Experts of a small language model: 128 experts in each of 8 layers.
Below are experts of layer 2 (counted from 0) of a mixture-of-experts language model. Rows are named router (the router's row for the expert) and show model dimensions 0-255. Each number is 500 + 40 x the weight over its row's rms, rounded and kept within 0 to 999. Numbers have three digits each.
Before each expert's rows: a language model's description of what the expert responds to. This comes from a sample of Wikipedia text that the model never trained on.

# expert 40
Full stops and colons ending sentences, plus word-final pieces like sh, ence, ish, and words such as film, States, War.
router:454580505425541455500486440575547458549543530484467584471516505457498421490485473532562534578521466500541519485474499544544434474480455464481566523519449496526612429454462580507547406516569552503495560507596478479533465513465522458566535536529440512550487546425476460579562487521547527513452568480464503534470511507569485478521461475490581538455457494478462510469528450481478491534460553514470540575532511504443455503457495515539549518550444499551464486470522490476510503493530471519525473500508506480479528506524426504498596520540505481456527430509500465510484526530509586544500478527456480457507487495449575481516491529517534474552403469452561451405490546503470452508514553489480480472523464515420514475492525551514406492555506499488520515490550461500544503491476543

# expert 20
Second pieces after prefixes or word starts: re, ci, im, port, act, ga, val, as in derelict, Brigadier, interpretations.
router:509454559526446472458431461453523477501477431458471500537577422427529439446460493496456530495600453498527577508520536461487512520486469456498557484479533477495534488526480470430453551496481514550503512438546476491445473498382583533494500563527530512512481599430509544515557507500536476494505568550518493522537487540480564420614438493495518471497467526482507578469527461494451488491503498518515469503516507474502471511497588444579513550503448527488502499494538532546508484467437489459432552505448528473534513518491468456507472438474473432370434530493518464493501447526488510489535450454550487459508511485494511459511511491504522483500503507485482568511537526528486486422489545513541426471484490440410522500456494531545508545489505539462435438426430534448412482463474483

# expert 1
Short syllable pieces inside names and words, often after an initial letter or onset, such as Col-che-ster, Ro-und, It-s, Cha-turvedi.
router:455534528472439535563461462520518428540555475488577455505583464410547473503545512413517521532576458500532534482525515523497519533459529474484525529461488460513458487510487538458509478495565444511534462536499465500451494486491478558514464531494498528482472568449418487479497442481478503503473516523487500434497487494532505436540463560499542488458525544588497458493537517511505510424462451492614540560492424449542458498495583502530512530513462507517543510431496485493504557452505496438467509604533565479562555480509509469436491491484456474469567582539467533408556444490501499498528523426519475441521535544470555491491463454523467516541504506504535446405481478485473578469433557505503478430494550473486537562439485543495500464429500549527430483454444509498441508415497516

# expert 42
Pieces like our in Labour, Tour, sources and on in Gordon, plus capitals or p starting words, often in election tables.
router:530424552462471494530470450511467468515484493491476512486530476503548504473482431496504573496482443440532471513507506496505470528491512532467502453456489447429493498480412478491502548529545495488428469498482526557449522471480504473429539528602469485534515469484469467432556549502517492510539582516510397535454470500554431440534461493563529531474504514436412555522508457541490471526516479500543486570473535511522527458522542453611446463571455555530519428523560495495514468477554558519444526579538413526525508468495513565482459480536493510472478561535509535548498486473502468460461448489481541496451600514537505494573530533504524465569426546488509491549507453541466527497535597490442485465556523513507502529518479570494398418534506456475477524440473467516555495435447525

# expert 39
Pieces like ke, ight, ra and capital initials inside names and words, as in Tus-ke-gee, Ber-ke-ley, We-ight, Wa-itangi.
router:456447554414474526487500494455472459496451461474486549471493495569422492511490450489503431513471510498498559466446481544554397531515460502464527522421503462505519419484517559472478499453579520475417501535509481556499575516483497468478553553497444557542485502515482499497489427533554461479483465508541528492469427501579472505560484501477461467508519481475434453525466501467507487483452430494524542497522437479465489405424511472492475421552438516481517471502532447538497497522405387489460545522480498483514521519583521539435499493453502537489512485513501479545513520520477447449516499496519502392563484552469540483543490456533511493514467480537545494447475494422473481497491553458393450431604530445554510472412492530481460455452524517464538436540519508552499468473481516

# expert 35
Single capital letters starting names or headings (P, M, N, R, T) and inner syllables like is, us, ion in sat-is-fied, un-ion.
router:482478558475526538520443535462495490545541501494557564417527469447516516500485528466501517471450449443515481453533451494502481570480480492510527492518495545493483504483469577476438474474514473493536558483524518522479513524497484467408589528469493530469514498397406493507503456466496529445468524462573488478538562488527410487541430536580465401526518569519600515466529504453489499485407512522564529562520520459474510504464460470520582414499437525464550510507516472494596497491506477454490472513420414539483516453534552500478524487476495427491542558598470555449484504471570507519554485525526552487445485532518578494525514521490519561541435501445468488456492553503477500481512556496525493493525477473415537519449538519449448467532491464539541454488513534458513541420467548

# expert 22
Bare space tokens between numbers or list items, apostrophes and quote marks, and mid-word pieces like cu in perse-cu-tion, prose-cu-tors.
router:483535565455495493560500542471483500459503454466509418469506369516549545479587463504469563504572443500485526479440479471608473518498447489511543522498541513471519515514515554448467546511512519533531510412548465584496459424419507444478482537553491530457453491485473511491472521551521440519532562562559411533449449489546429460471483537510499503472502477516496479482462464438513435500478467541516552542526429524522496511490526530512454488512463502462497509435575509524536539437488532482441500563461518452535488510551527491490513488395522512458523536470506503497541518562555529553468462498527478472508496450502529432581440542513458473491494577487521496518542532544444483475483599494489420459497501536406515469522438641456473500481504499512519473495468518496467516460502492

# expert 55
Line breaks and periods ending sentences or sections, plus inner pieces like em-ph-asis, ho-us-ing, demo-gra-phics.
router:473485519421545480485487470509538531478456484486466490528554497483476481513457478498479486583505424478590479498512475533491452514413496546423603486512575496494477462461469539447479500540470516518504517500530550524504556432469575571434482520555499541514452516485495522462643469472494466540478473480515480565502441507444494491494518505505469491461521538528456569496486502552501493481484529476545581531510474437446489515515547503544454553510455491457452500530513514506483568401496460498503492451492593450520417433550502475525526452439494458506550557484416455519507396577520521462509398528491538477527546503480480507521432488509483510472460501508521554488510593481452490458525540455505496459495546419529513590490494527441478430518437477503453508551464530491522536443446526

# expert 10
Short first or second pieces of split words, especially h, ra, ho, he, mi, as in be-h-alf, mi-ddle, py-ra-mid, Elvi-ra.
router:479509592485465469498459531421451437527457497475473477412534486521556533491520494467493481528508516512486498414420529519589504557496485530444485500459556496487514436429504564466514477479533529582461572482505473529489494482471454542488520541489423528457478497447484547503538482565501505481502565499495459516478516513503481398550499463501492457408603536536463475505462529453439498517487421504607524505547478501457452450496531519533489515527437553499511511487504551548505505432488481542539539478459412523529464509486514437420515479436530436485503446530479472540505443562506525531491418515549490438498498533508505433515488476466509453494502531567513533492513459495382553453556538488558481478521574505478466462485451520441461408476472506471584446444480505459522524477480474

# expert 25
Determiners and possessives before nouns, like a, an, his, their, its, and the suffix ing in wing, writings, warning.
router:484491539505514496522463430543536525520504502443532529450530427498480487472508436513510535536437469453558562450506438524538541528452519458425519498491575531445470449478514499444529465488558475493473450436502454482497444484512524535476516605534491527478485547420529497514543540524517517457400475446531426498437462514451420446560404573487551436528583495474474546448538472509540547458486503461470464552516459470515481528440514468513483506513469543466535527539516522484506508449427477513549489468477456533502488487539488473504600518468525546482474438484456441547549503563526502519475487441517465449477511567513539528488493542567462495500462501406479538456535509496435482405457536511489426396510482463527560523519438479425468528491521528508578437488515493508539490497484554

# expert 7
Opening parentheses, opening quotes, en dashes and slashes before numbers, plus CJK byte pieces and mid-word pieces like tro-ub-le, ben-ze-ne.
router:542521500460497508518445509531509522521418469486520624490533476431510438508585513426527620561502514486509540501471567538530527522502504508490529451471435498494498467496496543484535455485488486475468528497502493579543468426487511454439588514532496536444511545513451447566577496533489519495507492467467524521529466541505476464584520520526500507471450414531556482510529476501468489533406570504510551529497560585464533516470467419583518563494428495474500430490537508499516471519490474457460512523482458514570469423542502447511496535417473410478452508484543502546492492492418544545487488468511449505431545473460520438583504486450486537512513513502429491503490504474479518519519575465439540489518456575464501481430503534402466502559490515539584513516476475509509556472493489

# expert 58
Single-letter and or/ver pieces inside words, as in irri-g-ation, Bee-ver-s, seni-or, s-n-out, plus row-starting pipes in tables.
router:390457529483454506514507487515581474546484410473474466434511446510609468507464491526477513584482482519548536478514460470521495487461454487542503487476543480506515448457471506468464517553531534526522482568466502451528538498535510451517567518543485470529479482448439462576527499469547455536528505510489516544469452457473524466492558466540483470544474434448439514482442482461483368490533469452510500558495495537417511456448521490545474523526454505543526464484484512521496494409481534494465524478467501492592483448486519474490560514478415412464462515477483464457522551487453478454481431433462427400529487544520495385522485502528488491514466560483503573574591488495443495497516502471483519476434559469449483490434448449470509476532539511579474526510480472499530454446456503

# expert 18
Colons after field labels in infoboxes and taxonomy lists (Family:, Starring:), plus inner pieces like em in item, ff in Jeffrey.
router:457489558363504505481515458515496555534567568497512537477493433434497516505547404410551459528455501489508491540542468502493456572461495459483481558429508437482486418533542574455476473552481550457481570531555526539536502482535596475436453567500470546464511519445555533505520527472470507528506453466503497475488441508594524427529501553480504511528480501456531569452527476458481477530507474483467528545559533519487476461510528502596495492479451475502549520513554505464525536523545480465557467531527482493512489405549540502541540502454477518497542516488530485483456497488452552505558457496479522439531465470449489491561537521500484538569444504503488489510544521502513515539538510473490521449486539528381418519520469541507439491616465527588465537516509512457567507457465464